Experts of a small language model.
Size: width 128, vocabulary 8192, 33.4M parameters.
Below are experts of layer 3 (counted from 0) of a mixture-of-experts language model. Rows are named router (the router's row for the expert), up (a neuron's input weights, with its number), down (a neuron's output weights, with its number) and show model dimensions 0-63. Each number is 128 + 24 x the weight over its row's rms, rounded and kept within 0 to 255. Numbers have three digits each.
After each expert's rows: a language model's description of what the expert responds to; "mostly gets" lists some tokens that are sent to it at least half of the time. This comes from a sample of Wikipedia text that the model never trained on.

# expert 61
router:132126184130087118098151114147139123163086100194141171183106150107133174105122126129135141111133109146058135117131115138106139136103137120146132075137117145112144164133106127106180150135152114
up16:105147114100141151147177110170143117174172129131120108148130143158114148095095082083167117113098138115143127135117159122097066148104156100103130111136084147122121135134073127119175143132156124
down16:147152106128075124121123084144101144134126102148110146118127144153102118159130118121157130136121148109132087099078103110113113133172122132143175132143100132167183176107124119131156124102137079
up17:138166153098147084132132114117140171110154170099134152107107159137104115125116120122126153101136110105111160183122135129114124132146100095072085112135106112118121129136097081129122123143173123
down17:108121129141093107131052148138132122103087118100102092089134155141139133111112143130122187160128083122121140120120175135138110136130134164137159131083134098124135093122123136149101114128102111
up18:138136137100174172087133153135129151140094118168158144129128137145182104137093099123124091146150084122085160109128154138117110147162103132154124144114133128108133153115135101085165144157109103
down18:119109089132115131097088126146139131102110149166130125089141094169101124166135136138147130140135165146132157090166098103097136133110130133112091119150092099100132155156156102101151163148157117
What it handles: Syllables in non-English personal and place names, especially South Asian, Slavic and Arabic ones, such as Yahya, Gulu, Tirana, Korora, K.
mostly gets: " K", " Ko", " Ya", " Za", " Shi", " Har"

# expert 28
router:142163133145138134120097155155130069134113134135159177120065126114129168075109110108130141091145104144106133124090103166097157118099139130146161089145085142127129100128117136116130110123155088
up0:120101136161135153105158128118169136133185117107121145112113087131104100153147149110148159154197107133160083107117138165090098136098136149149164097200086132145146106149112139118127159127065122
down0:136140131130183110144161126142121136090085153159111153122142109127125111121165129128130112087155148133132129134145172144138150137144072151105079165118153138102125124134162170175098130136105115
up1:160100133103123111118172077091147085152096117151116149121131153135161116120116122118110095141160122124120121108141091142109115132121147125078113071134112165132163134162124113137068139106167104
down1:100134169103096169116143102157159095108142135153135116098101107110114144117125129097104126118087107104108109150122133156149123145128135122167104138161150116133115145168129162110145072162149097
up2:175133144107145147105115122074097123142160108143125119132103110116105164148177105162102119137140123126165094104070098137124138125112151109149089108106148079093128085126102105130095115126078083
down2:129150097141139156141113106116110129136107131153176155074148140138134111135113132118155116102113093124156126147149159111159155168148139108122143116081110115151116192088155148172128103160132111
What it handles: Main verbs and prepositions right after a subject or "to", e.g. served, qualify, participate, using, result, by.
mostly gets: " served", " using", " worked", " joined", " include", " returned"

# expert 31
router:145135135130140113124143132094136132107138155154142137142078152115145118137114071114132125133090104101109149111133104143104152152137133101136119122156134174141141114155115120093142139124132097
up0:117174202116136149130153119110144146102154142123158117148154121129182079115164112121138154129108140098147112088141130117126144088094115101101157140111097164132134111127148130080149134139137129
down0:133151132120101093132147151132110117184103099164138127133131111132125062105103157111141105134118142120099107129160167152115134087150126142116201182156085145136118135128141127082124087128147162
up1:129169145124101095078109138129144093122123111134098138168101107112125125140121165152145117101118148115091134112131132091130132122132103123149144134145143138151134141135091167101125116100155154
down1:111142193101099139157149129125125107142107105140119092154115081136172137094113145155080127104128115174103101142156137126157126149115166135120119113143088113092140123119136122172095157153140115
up2:133130163143168150139143155099135087107117150100140159137127107136148178160122149101126144170145092145161122177118103081112130156129106143123113130104128166125118141099135096128137108141134137
down2:127152158108114176121137177126130152125138082120109144107143160150098142140123189124113102114133119132099173112130121095122108133134152114109117144135140139078116094150089117110122139119075125
What it handles: Final pieces completing surnames, place names and long words, such as -ton in Taunton, -ick, -uck, -ation, -ities, and whole York, Massachusetts, Connecticut.
mostly gets: " York", "sion", " Ban", " Massachusetts", " Hart", " Connecticut"

# expert 48
router:128135129131145138092118156176154131156092122119160169110090131084134130113123128119146112116138099106153174089159087119091177134104155128145125150129128123120151127163104096087144110107117099
up11:121132160087173161114130118144145117119094138078109142141102100144123137141102154138136135118117107117116156148137124117097123151112127137143144116054104152096144140131121138161129073148144084
down11:159142144128119116086130141151127146155101130124154123151114095164139112137187128165113129109141122145171115112101110135103146161158138144078105143162124174129111116151117084103080139141153123
up12:134170141139109079178139093149176148196137140105128084112158089158127120131144118102132131150132113146138083127122129131101100112116171172156098147085107139138138143131119114103150090115169128
down12:133102124173150152135128140118118132089149173122123130098128113119118142131150131121150061128127139116163084156112120154132151172113114071127096128161141132144122135068126116100107136114127140
up13:149140177107104139115117108111133130129113124159190144133134132084099106103136172182075122145088131097117141096131143131149162130140115111139128133127144164096104146150162105093088143157133075
down13:124143167149079150119117139142122098122169154107137122126140147087105119109150135140129090137099093200182114123082134120156144109085115100101127177104132111096114089157140150101160118149108131
What it handles: Opening syllables of personal and place names, often Spanish or Latin, in tables and lists, such as St, Gu, Los, Cast-illo, Seg-ura.
mostly gets: " St", " Gu", " C", " Tri", " Am", " Val"

# expert 18
router:098109141132098180133135115146163118134108127166118152163090152136150119113115147137133134130125091131119124130135126123097164171096135113106128113183137127155109149148130096115138136147119145
up16:085176145149085142136106118106132119115120146112113136142111105097092123138126130130107131103092097144107165100105099163142154087078114137097187131114100118144123115130146106126120128100140127
down16:059146157127171119135138112118111153142176109125148152146133099132143125156128149105107149104118127086105124125098088136102159129097124122099166143112129077120116118112128087123102146133103144
up17:133110127109118115126117093140101095156129103129112141136111094133113118157144126149146108113147124120094184137078150198099149139139113118147098121104128170123140129144145097110135084148135161
down17:120102156133158090109128124096141136204144101120139168109147151153069118150120135120160111156124160135137093092153129125124158110093135140110141160146155111140138108130132146107144119146136090
up18:124173104137147137144121150131151105156153119080095097132139121157139145148143152159102109127081097175151129140091115086114113142139146108123132141159125097144109163173120138118086112122148120
down18:130121141146112127163133131126106161112144150126131147162129133087124153180114120140144160168166118152085148136148140109078148129081110130171124132108132063112188113156112115131151188152121170
What it handles: Single consonant pieces, mostly r, inside names and words after one or two letters, as in Vr-bovec, Gene-r-ation, Mir-r-or, Bad-r.
mostly gets: "r", "v", "end", " v", "rs", "gr"

# expert 40
router:153150143128107121131066130127149072108121147148124187145127166100155169088071124086117106122089098095093157087151130159094151151124146109119124124120152179144155121134120134073122114109120147
up0:152119133157118148126123145156112141141154102119163143160127104098099097144119095100108147122113114120101124104110140127092095098101143147139122151122111130143147147135115153074131157136130107
down0:110091104148106148139090149112137141113090142156143120133095115086135102108150153071122141101155116125160112123188132102131114148147147144131117167101133121124114129091100144113138104136113112
up1:141067123099126145140163071162129112106108153134088098093148088083148113119116136149144134128115109147140172092139095107141095181153149151123112117132111122154096086123100114158143162096115166
down1:128134110068116135111193164182124126157121131121132083129122124143118142147090117141168207170107140110143116117150118112144109173124106109142089143111158095082114153124104134121123143125148103
up2:116102123116146139136090143129116115123138181130116115180070179144145134112138170118112133095134120093101106148152163106125124114095082100124166156088121107133143116125133101133110149105134164
down2:131115096173147126125120170095119143105191144097083129137124120123115097125136090153098118131122135124137155143077101143077135121166077109171102099126113138104138128142169089145129110150087101
What it handles: Second piece of a word following a lone initial letter like S or T, e.g. S-uch, P-ugh, T-ong, S-ud-denly.
mostly gets: " both", " such", "ugh", " These", " far", " soon"

# expert 42
router:082124139147141141108119151147127107152132188138127166118090134127153132133121098099134193114132103113120156112119122135124180128111135103120149107146143139139139135135063137099158136116137126
up0:107107130138170156075167105173164126123122121119119138130135117147115177131142113102128177132118100142134152109131114128104128125108117095165164119081097087165122124101105170105135114110114116
down0:125122135146104134129151137128104133134135169060091160090139152081168128125113093152103121103117127133122106092137160163195140177161130154086126121131169136102146137115118144097144108123138140
up1:124118128102105119145112089106111117122127183139159135157111143134107144166142134126138092162128156146172119120105126093118095087112096137159145086146103150141158133146120108139182159083100120
down1:129120139104117165173141144186154147114121115137132119174117123139153109157134099129108120151124101125151092151103119116154134122159062129103111164101106120094122086138129149109100108135143135
up2:158158161085105162142133065073074100104154117168159109156101137132157138118121126121117130170126123114116120128114132150122123150178082127132164116105122164132131110135140125113089147116095129
down2:131128143131123132118116108113143159189120144131129074165130130123117102110116162102156121123092091141114179202179124085133096168111105115131145157103092080106114114116142136154142107098135128
What it handles: Everyday adjectives and nouns of quality, size or nature after a, the or of, such as high, water, public, land, large, hot.
mostly gets: " High", " high", " land", " public", " water", " Red"

# expert 63
router:105121123157124141110127119114133113123136117163122126143109146139183124121136093064139170081075115154094146122140108132103131132122129111142139115099116132145120128152123123128139159127126057
up0:159150129115152150149143115148094119130122122140147111132130101124118129066139115103137168097109128157187154148125125072122118131133127142146116133128184150103083117148112103123119132157102145
down0:116158121154137133111110125111150114169124148066103141117151151116160216124128133145115124130141091137168110107098122117110147126140119098110150118121132163162145132106140096163097121138131148
up1:110114117154110109123097145113107149120155142040127155115123126122147112125141122112094111128123157145088104136128135071110141140122109103079120095128148116104131089133177125092156109141160147
down1:136125138139119148118129164118146096117137128151087110128138116144108087146157124104111158149125146128112106124079155168130127113091150128151155126134184121120105215120149126161084094166160131
up2:153145116133120130101139135168126110128110140120106157156108136083152104082109131114128104102144169137095110139161154113108164175114115074166164106090149131155122153126144126155112127132076151
down2:147153095103107168115134090115099082159137115110132158129148133118115172136137119163141117123128104152124100124128134136158144089135161115098145098131080163107131113140128113101138158143145082
What it handles: Final pieces completing words, like d in behind and bedrooms, s, ing, ed, plus phrasal particles up, back, off.
mostly gets: " up", " back", "load", "craft", " pick", " off"

# expert 7
router:143136116131090143117104132149175097103121149150143125143108140116142121134128132131123130075142125118120140101134096139141153119104174119103147136133123123174136137163130117049134122072152131
up0:111108126184117128116167099112153147127128145114055148143128108136135104144088108101127100156122120141112147123154122120107122067147167160145168154110091163128120089131156128160172147111108150
down0:141146101123112150114102107149137129115099071092129099117114097145101130164138144121172146091139135071139097143111135130114119148125169108100102081096144107117122158122130112128152119154090140
up1:111109111118083159142134138130061057121123151114150104100108111129134103124108126159134144098136117138131116135131139138143154161142125142127187096182128131135102134144109112092143138102114139
down1:085121114121091126160117113138165110161146131141144113148138079116171139162144138145133131163159142144180122141113130121123125119123121184151131114167087163125168143117165105094089138123141136
up2:138124152123119091169138112128090152114125161146099154117110124104106116097097112148152138144129120131133142173109115159158127166094146103161161129151082198183087116136133140094103170141130110
down2:144168107149133102138137110176166114158120126093149131130128127131160133142183080088125122077156142148147113128151136110110122118124102097148089185091133083093111140144101139152114112092131141
What it handles: Opening parenthesis after a name, number or title, starting an aside such as a year, unit conversion, country code or born.
mostly gets: " (", "(", " [", "\",", " (#", "^{("

# expert 12
router:124133137141153106112083153173144096179132090128184172108132152095121137114087118090144142106092113119129154151099103139116142131093140105164138078154133145115142119134131086126150096105193110
up0:112125126157090127089165159117136130161146109078136111137145121138109153138131128073147119112138158096155140148088107175079124128131140101099165121129136111143169143097108116148115098113111090
down0:128131159129154149138220101116156161141123091131128117108134137094136122097130123121203131119112123121172083173141093169117120118112117103155154129148139128124121131128138091089124127137075131
up1:125172136147156120131097103129138119127120106167152161095168141145135173105107142132096160113120084148113105133109122087109112133125166096123126114140163166138083133089162083151134142114183139
down1:109131160136092154122132094132119100114155079131150120154093144137126151116128129136076129123155099129141105131111137093128095149154185093179117140116133115183117126112184117107127146114102143
up2:124121119178151154095150180165085116128167144101168148057115138149127114116116138130182125111093079117125118066109131111105128125134129127102148122101137120128169117117105131132181166106162159
down2:130121131119134114134113120138103179144103107155162069154124122146101127122122159121136101153135126195072143144146103134094110090136145171127110159122137114139146148132118164174156076153135181
What it handles: First token of a new line or section heading after == or a line break, such as Career, History, See, Final, or initial letters.
mostly gets: "See", "History", "In", "Species", "Final", "Background"

# expert 46
router:112127143106116124081102125121127106130171151165122147168128198067145119105106084086131134138101129123135150115139111141120181143126135094149132115106127181127131100147120134086148145116130086
up0:088092086127154110103128128130112127144142169158123183111142088075162110141109137126193146148128113102139114111143146138140159130127156163131155110086130149169102134141140151124148090135102145
down0:143167144136128126122111070119169168132178150106143106143135158099107135151149135152151140087131124095150098182123074141119119132156136114124152143186137151115123119117108148120099152133143119
up1:160089098141172108096079154108143117154130156131119150128126109140106126142145157116128100076139149149113139139111093136151143106135141079122129124140130168138089108169114108100140168145103103
down1:138113148136077102163129134097111115150128140130117114093132159167109123133114098139139092135104151138129098090128104083161165116108110115073159137169158130091119142138146116132086121130112142
up2:133166122133131145121143136110078135100130141104102161116112154149156100173124133162132149133084123170118138096137077154121163121091116109111174130138170106143164148132114137169136100092104109
down2:115170096105142124145117160119138143086117106148089145111130109116130144139126165180145152109131147119162127091098100119074141160127125097160081064148159137117107101112100136121155168135095131
What it handles: Middle pieces of Arabic, Persian, Indian and other foreign names and places, e.g. Khuras-an, Elis-ab-ethpol, Singh, Khan, Abdul.
mostly gets: " attack", " Singh", " Khan", " Shah", " Abdul", " ibn"

# expert 5
router:092155139144114136118118107138134084152124122139127180127110136121169158105064143067126126092118106106126141142128131147133142158086132100117132110130144150178139157123102080129149141118137131
up0:098143113137134115186154162124122143125154117153122137114109157123098092124098121077162151110153111155143158167107155164144090107111167133108151111133169112119153117093117147118135184130142168
down0:122154140112129163117120119142085171171138077087095167161119125130126113121127115141147130131073116103126134164101106113136148132138086113112131095110158122145138127132133200162131118108162132
up1:164123116172084085109156151101099113143148135110093121115125113131153153151154158099120109147140165111136113127124100142180157162118176099143147130089136169131161140135130107112115099139113126
down1:132118091123168135146192112131102137129142131105117103130105147135111093133140156146110124168111169126121117127127134121179104114092091130118079148125172096203113124131122164157133134101168172
up2:119151131146112106138102102145126092119142137141173160116127101169172173123111111128154171096125123092108152119136115104122120140126117110141148126131164113142156127111136132114137100166052186
down2:173109129183136115124101145160114138115116156130142118092122114089104111131109150111124121127104122090125123105097133105119140146125148120112150101118078137112119119107166129163126103148125119
What it handles: Digits inside numbers in tables, coordinates and date codes, like 7.574 or 36,609, plus "there", percent signs and "According".
mostly gets: " there", "There", " There", " According", "%", " On"

# expert 9
router:108169154140129166135086149131179087094147141128147131141102133111128105098098092117127152108128119128118146117126098174123148135111130136115170117146123132151105136158118119098149156118182120
up0:118134139121120155124148119123154095116116153167121124106133161123152149120143135153124143100119148117158143164097157182132183130119108090111124138124130157172101114087127140142172099098145138
down0:125107111154092149159108149145124139072132145110085122132152138142112159098085102165116108126124114150133095112145161102095137174121090113148137111142110121149107103171115100115129065175113151
up1:114120113138147136116124144131110141072127145139130102165134139132149148096106116148118106121131147136117126107098150130114108108143101125136171101145057114119149142121151133145126164137091126
down1:137148108170134098112133102159124137063196145078153135134088173100158126127144139130133097118146089127128087130146167112095143148103118134121126121126093121111138115108125121145149088160144133
up2:115146105137162133124155181130157124119108098159092103121157118143126112121102149088141165111126164127129076105122094104143139140113143086105157124159142152136127131144123099142117096161156110
down2:125163093163142162077132061138117096101107131128132124109174134180163128116158111130149122150140124155159116110080114135172116141162155149154123136083150169100123091139136144145137152099116148
What it handles: Articles and prepositions opening a noun phrase, such as a, an, for, against, plus the suffix -al in constitutional and electoral.
mostly gets: " a", " an", " presidential", " for", " against", " federal"

# expert 24
router:134134136163141153097129160126139096118137130161136133179119138103159110117102111127113147128118139119128134077098127156123156139118118098145104084105099160192128134139134129091153158114114105
up0:133122140183123168127145145137124143123092141150144141161118145151158124144117085154114122159160132132129154130103110120166134149133129117122116080102130115096157120157112125115153145115090153
down0:112079158089081103135156122129164130158172120122081123174145120120147125130114087173158134137121112126152134101141144124166139129136124100145114141161141135142113136159149092145108110136092091
up1:128128132113139139115146125102134117126111121128081114137123170102133136136131147121118124121166154079149172123104142104103152123121125119132105178135110117123154067171072133156113101152086123
down1:145122114131130096109140157126107158100140157160101131076123141121111092107130136127139140163110118086094100124109142108150142110110078109114151123150138159139160154092126135164143151141098104
up2:104109123068097116138122132165127122123140131115123101124168159141132150114133109125077125136067129120096138114105105189131116175094131132142111131081150132138140110112180141152109131140095123
down2:155174135143135141127112120108098094130106141117141134075093128121172144161109145122197141135151135085111111158171135112083102131153113097129111138146058124114156117150100137153116137134131109
What it handles: The s suffix on plurals, possessives and name parts (costs, letters, he's, Evers, Kingston), plus they and plural nouns like buildings, leaders.
mostly gets: " Des", "s", " They", " buildings", " leaders"

# expert 25
router:093142141128128146105112115140132139096131124149138148145092163078138105133117102087110141107120112133129143117125106151122183151096133122107173099143127150146127143141111120103171155103182152
up0:079106105132170118130136095114153089153105126176111187120135117102158154138109126116124107120104141144121143119102090183120140157130102147168144150100112160121136128161104111144137147176126143
down0:147140127130133126145111118085107095145125105138108091127122172118117150133110137092114116185139114120144122148141087103106132172112148083117135142116088126107129112131149131139124115144097124
up1:099113112126165130113148103117121120122155170133143108089173141151147132139099075139179144125131116142089120118095110147123146145129115097139186114161131158122113120163099147139112138090078133
down1:165160101131135123124142136127173115162173103155162178105139102109134102129147103152113122159157097138127173163178132157101136127133122149141104129107158106147108161142139099129134110127126147
up2:130130131118116128134131143153108160149165166145140138154115180172166148146131123106131123144160135083146127115155105135123098142150077102167141103170127135159143144126135133134148141163121148
down2:086154122161171143108151102135126139110115159136161092138117168109133121078114135149057119129136112099136116112107157170142116123116141157137157113158130142179139113135117162102141203116141122
What it handles: Word-initial pieces in non-English text, personal names and taxonomy lists (un in ungarico, Mon in Monocots, Ne in Nekki), plus in, he, as, to.
mostly gets: " sq", " Sch", " He", " un", " E", " Ste"

# expert 23
router:163125143119105099079095166131134102151121147127163170158098120124142145145116113121162145093121112112127137134097086192099166145112145116133118121132158128145131111146115087068164098132154134
up0:122116102072148117148139153140137099140117142113126160147116157139128123105114127160145153102115113157104157132156093149134126113159130097059133121085104189104172119112175115112158142130129136
down0:124112134109166122143111135138114135132129116100101115170126134133156122121147144111107138123111095153140140133137102109130119101103109110077128126151082093155169116105185128184126118138131115
up1:183097124162131136131123087099108114155133156123126137189145104120139140166119134142147123117092136110145165146125161136163084139148121106116126109137156133141153121108156150127131117088135129
down1:087153146137137127128141153111176134106094106144105127126100140124139105111127074164096166114120138107145115139113105119102120112174157162113113099157077114122126138156108134094119134141150105
up2:106163129081135104125111139146109116137105137100182155123085168128173078117099134128131112143135155118118130135145127137132120112168139085135119108103145135120125179126162107175118127110121128
down2:150166144145159122145162111107122108137146100107113092147127106114134131144143140095113117140121132170077116169125182123101094074122135127146128100117146087149137158081147139175090117111124137
What it handles: Country, nationality and place names, often in sports or results table cells, such as United States, Wales, Korea, French.
mostly gets: " United", " British", " London", " French", " States", " Canada"

# expert 60
router:125148156135097135060085111149124097121127142131141131155133126084108105121113125116134157128132097119124166147109107156118151142118135106100169118123128157135142119148109083115162168136146148
up0:091131110146143165100119135095163140114157175091121132082109165078148123101153101160149134132152148093147102118111129158145142108101146111132136137125151165106125103171141125137149135099147147
down0:150107163089129101112123089129130132106158137136111091168133145155101152109109129128148077138138152118093130153125173087106113131140098140149131163080159126076149112125120121177071141150107136
up1:145127175148130105181154117095109123181088143155153137154133153095111151148120134096158125154142090120170154130138103126131099174132126138143127145089122132092141077131127154112167127110169138
down1:132133131118121073152156130164076177150122090159147108120123115129109127144159132130131097154126165137164117138089107098132110114128125153106136168097107089117104130142162136127103122131131128
up2:107124144141118169138120076149165117176142109102184110182109112142131135117101184108101116118146146126138125130117108131126090127102130090128143140131096172121129125121120146128130099123110172
down2:151130124155157100167107123086083108103148162128129081147169111114129190112113110118130122139115111133127100142157107153159111125109130169136110139105109183090120109175187116123133136104123134
What it handles: Roman numerals such as I, II, V in team names and listing grades, plus closing parentheses and government or place nouns like city, province, state.
mostly gets: " V", " government", " I", " II", " city", " military"

# expert 35
router:132082130130143140097107104160184114145113132153139133156146170125152153118066101097138136110128086140119146121105109141092135110103152132137118113142099179176126090126105109109142153110121150
up0:125105170124138107123151086139113108117099115145131117107110129144106159153105100109089131096109113128131133170103130101112122093122170093186119125133107155185134188141149102121151111179121124
down0:112156085152126166107172131105139113133150132130119142108151133149136148157186091156126115117174115156130152158099111121096149131130132121099154156093131126130074131136098098092140148138117151
up1:092150073145181146134133152075107118110144145083124116148153140129102131117125114116137112091124127167157099095125083118140097122096128106145175066109125124134123137143103178126111131158112128
down1:127108131136105103115146115155141112145124158123154101135142111104119116111127125145152155144130115156113125126139103159179115141166124187103081139130155138144114137127162095139087141117123143
up2:121138114098110113133091150153148144148119100116098125116144144131117136118130106122127142115069170115152133151140156161128140104099146133100128159130118076125115136127150122114128140130135091
down2:058107101100159123136103159119142152132119116125119111161163158130131139182157092133097099146128175139138112156104164102137115097098134105096126108089145146150123142100137126139115147157100122
What it handles: Capital letter fragments inside acronyms and codes, like AR in NASCAR, DT in CDT, OH, football positions MF, FW.
mostly gets: "SC", " PA", " MF", " FW", "BI", "MA"

# expert 1
router:102108149158094130130125115160147116106102140144177142140153135111135150138110072096132163090142100119114135105130106163135153131140175102115121095145094123179113107116121111091179120121138132
up0:139113155135147112110119115091158113134112157136112164133102116147175151099137141171149138119150107123109129124154130109124156101114216125159139142130129169117125133123092141111114095093118101
down0:100148099179094158119084128119083120121133171137126119104147146100176157141126122140105142115128124157131130177149110161108093107164124059198118104165149102125121103115147120138110111139123138
up1:085152132112098136152111103075141132141085210183134154120145136096104120118120121125135116152152125088121122100123099122130133127145136133111098115133083132134132141105114145148120118102137179
down1:126125114116146114138124117162065120184075085101112095124134132119129155111133127136119132102091143119178098118106133098134099129127149125129153134136140141138134127150134094152110153149126128
up2:063117110118135120117141112118114124146152133106117125158109103130131108148149116159129125123066137124124125172106128144122086133111146096147113162161113146112125099200095146107130151158135166
down2:163112139114125138124120147158201126170119136100129170122138094130158101127142123096101126152162153102090167132134131139091157053143138109140143133137116115123088125137122126153081130105162147
What it handles: Separators joining paired items, mostly slash between codes or abbreviations (N/A, PAVN/VC, +/-, Apps / Gls), also and, or, &, en dash.
mostly gets: "/", " /", " or", " &", " Inter", " word"

# expert 26
router:087130128164145132100086162157135145162109099147144151139132129124145108102063124127095153098125106102136140138154128134144153171120149107089117123131123117179140143129121100116168147114134151
up0:141094157143137159126102138112099095094123126144111121131136119170141074105202140108092122162124119116136097109065151133125134130125111109116148107139160139136143153107149127135131141122158163
down0:143134063104134129075142164128133185151120123128146138103112092115134154110115108141138141095171130117108109156190139119134095127104092130113112139086090142114103129153141159130141065119124086
up1:119128158102118146126143137180113145183155129125121149103127121153106127124093158146102101119115161128151110152103116099143135149096122120085112150126148154141135147124141108133182141130105172
down1:136159111172103114097118155119153117082130123093130100137155118157149109120161105109138155129141136125111119124141133129110129151140128154163114109141143104117091118105097102105129138149152069
up2:117091145187119120125128151159141163154118119100098152106155108127127116154144145145116116118120151131102118096164116143113122172092111141161145140149115145129169100089097155134135129115090165
down2:099127145095153124091158151165112121119157143076160132122107163110107123139141175120137170175119134124147120108135161086139139134106145103133104127164105133074170153117142098108106099172155117
What it handles: Periods ending sentences and abbreviations such as e.g., St., S.E., also closing ")." and ".\"", and Mr, Jr, Ltd.
mostly gets: ").", "\".", ".", ".\"", "www"

# expert 36
router:109110123180109150091130118132158126122111188131157104162092128099179158099122097105168175080167107144131139151186103147092134132133113112133141150128098170136120109134099120118185125131141146
up0:095115114135106180117141080094137135101093113116121109117109160112136182132107097137074110109152164130114142126087107106144110099120153124137126152122140121149107163161137131150125098137131082
down0:140165134129118140144144147152121143121167141109126151166085154109108117109126141149112089116097131144163134119137138131106156135148132135138139154133129119103121067174166110129104102147127105
up1:096136111140092129156100091069117100102186119121127127141139190122111171127109156106102152080126131150135151136125117159129121129128125123125117157103094146156126187125126120105119153105133131
down1:143143123159132174097124148120111110144047135164116158103099133137150139123116121099168113130121177126129133110141150166086120106136112143136127101175106156122119109114149167110111113153138101
up2:143120086140067118158113122082173090125117143122084123159133106124144145124143150152123083147131109150171143150099133129111160148123137129131150110125066142146123108168074101127135129126152131
down2:160151098099155125136113117128112153168120164111114132075142126143109139124167130153136093121161131163135117098176110129181087137099109142124131095132072122127090110111139124181125138134111137
What it handles: Infobox and demographic field words such as Location within, Born, Place of death, population, area, km, and bullet marks.
mostly gets: " •", " area", " population", " death", " km", " Location"

# expert 17
router:129097149140110141100138114110119118109150136137138140169091145096121135126120105125135170082121116130138137134123126147124172144122144110123148102145093113163127137141127108095131120097123164
up0:143092150116153155100124158127158156103088129107116100158158097102124160103138139148165128158113127104105130094146125095160156127160122143144129116129169151125129097086144142152093107111133130
down0:143120103107114134157112116076124142091140183119127132092122107161107121154146113145118088105110150170156130097091131131189112107116156151128145100143085156120092165118142108146149178102145128
up1:077129091107107150181129147131115134121167135109145127128141134113083115150111149126139100151122105135120124132123111113079123179102138135142158135114147135180143125108117107082159170165148096
down1:164122111107128130142100183106120156144108130146129108090105183156125131095116137095156115185123133120139132121141119124163109098119147166110083113114137124107121117097143130160165119135137166
up2:130076117117131116105135127140150133162149138122153148125107138098107173130100157130119159117116123084135083119108113119111130181132166102130128151089133125190117158155119125146123144120118123
down2:147149140136105097140117120141156163150129105142113147166092143132158142089150111133132116073120140124144116150166144118136123122154128168141130119173111131147109055142082073113103136149119140
What it handles: Suffixes of academic words, like -ical, -ism, -ology, -ation in philosophical or Taoism, and nouns such as social, theory, language.
mostly gets: "ology", "ical", "ism", "ological", " social", "ation"

# expert 13
router:135107146152159122143134136134146112144126156139152126159115128122146123130087108082111148085072097123103132106127124134120132176098134107142119112156147130148149121142122105100125136141118166
up0:145141150146110116138146135121146085133102168112184169135084127099123144193061114115105135126108123132164100119115122114129121178080094122148119143104119139132130120141164115149111150135135117
down0:110129110146203170108103142136141134127126144192151147144154137127124133138145083095113133168146119149089165120139117154109150120106128129146103161138133138122131118152131168157124111130146136
up1:138119103114130167142128086118117143156112144174144137136095142121144085131126095091115155100148095160129166148149121109080167119096124126157085141138101124109096105126124145119135106089134196
down1:129127131071144137173127084127126081171160122118163127096137123143159138106109153112129081144134107119099113140111116137068105112158125108133123130121124142108130117139120128120110123168095135
up2:139090151160125137069137152115153151130159070161144115128100127115135093135128089104161141155105102136126137131126130138126136138138128131118122150134113111129119082104095104120132136114124132
down2:107153085138132146147149121136116088100137102100117109140083139089117138114132135198128194152166112104072121087129119143118123134121180163101159134107111175113105132134124103165156146062133152
What it handles: Word pieces inside names and words after St, Dr, Saint (Stewart, stance, drop), garbled UTF-8 bytes, plus common words like We, need, bus, health, care.
mostly gets: " We", " need", " bus", " Bus", " health", " care"

# expert 11
router:129139145187144112122083108159127123147146119133140177143124124125160113131078128116103128111132080117102163089123092169112163160138140088121122122127122128150150152153139121094147127106138137
up0:113092139155101121121122131125101133112156094119101083167113124123160102130111159122154114148154125128141114156129115166114143143110118191133092077106153142142118110138136142123149198134172144
down0:170102111160109146093106140120130129111123094125153151156130131074137136100152113119128109105131148122136093116072130117149115133091180151144112131123123110139140159103096111102076127113143170
up1:177123127096114099097130095128148078146142088092173160119108144105143128149108156124153136110196117117122113105138162113168155138144187122106161100125112141109144093128144113129114111116138098
down1:089108135135157113118131078151192150132097105152103156107093148153134094130130116120118147136107114085123183126120108119083124117142136096139117146161168143115154148096119151153129133089082099
up2:128120121149117130142092146088164156069170147117146141103137126113117123169143075154137116117128163178095133131149110155103127125076128158105140165168126119135120121105124162120150119111078140
down2:106151179079099160170074164155114115103119148083129140104126136165132173127134135161106099148145148142109130117109117120096110137145110120118112125169106113186107092152171115128123132149112120
What it handles: Pipe characters and separator rows starting or splitting markdown table rows, especially header rows like "| Year | Entrant" and results tables.
mostly gets: "|", "|---|", "|---|---|---|", "|---|---|", "---|---|---|---|", " Pos"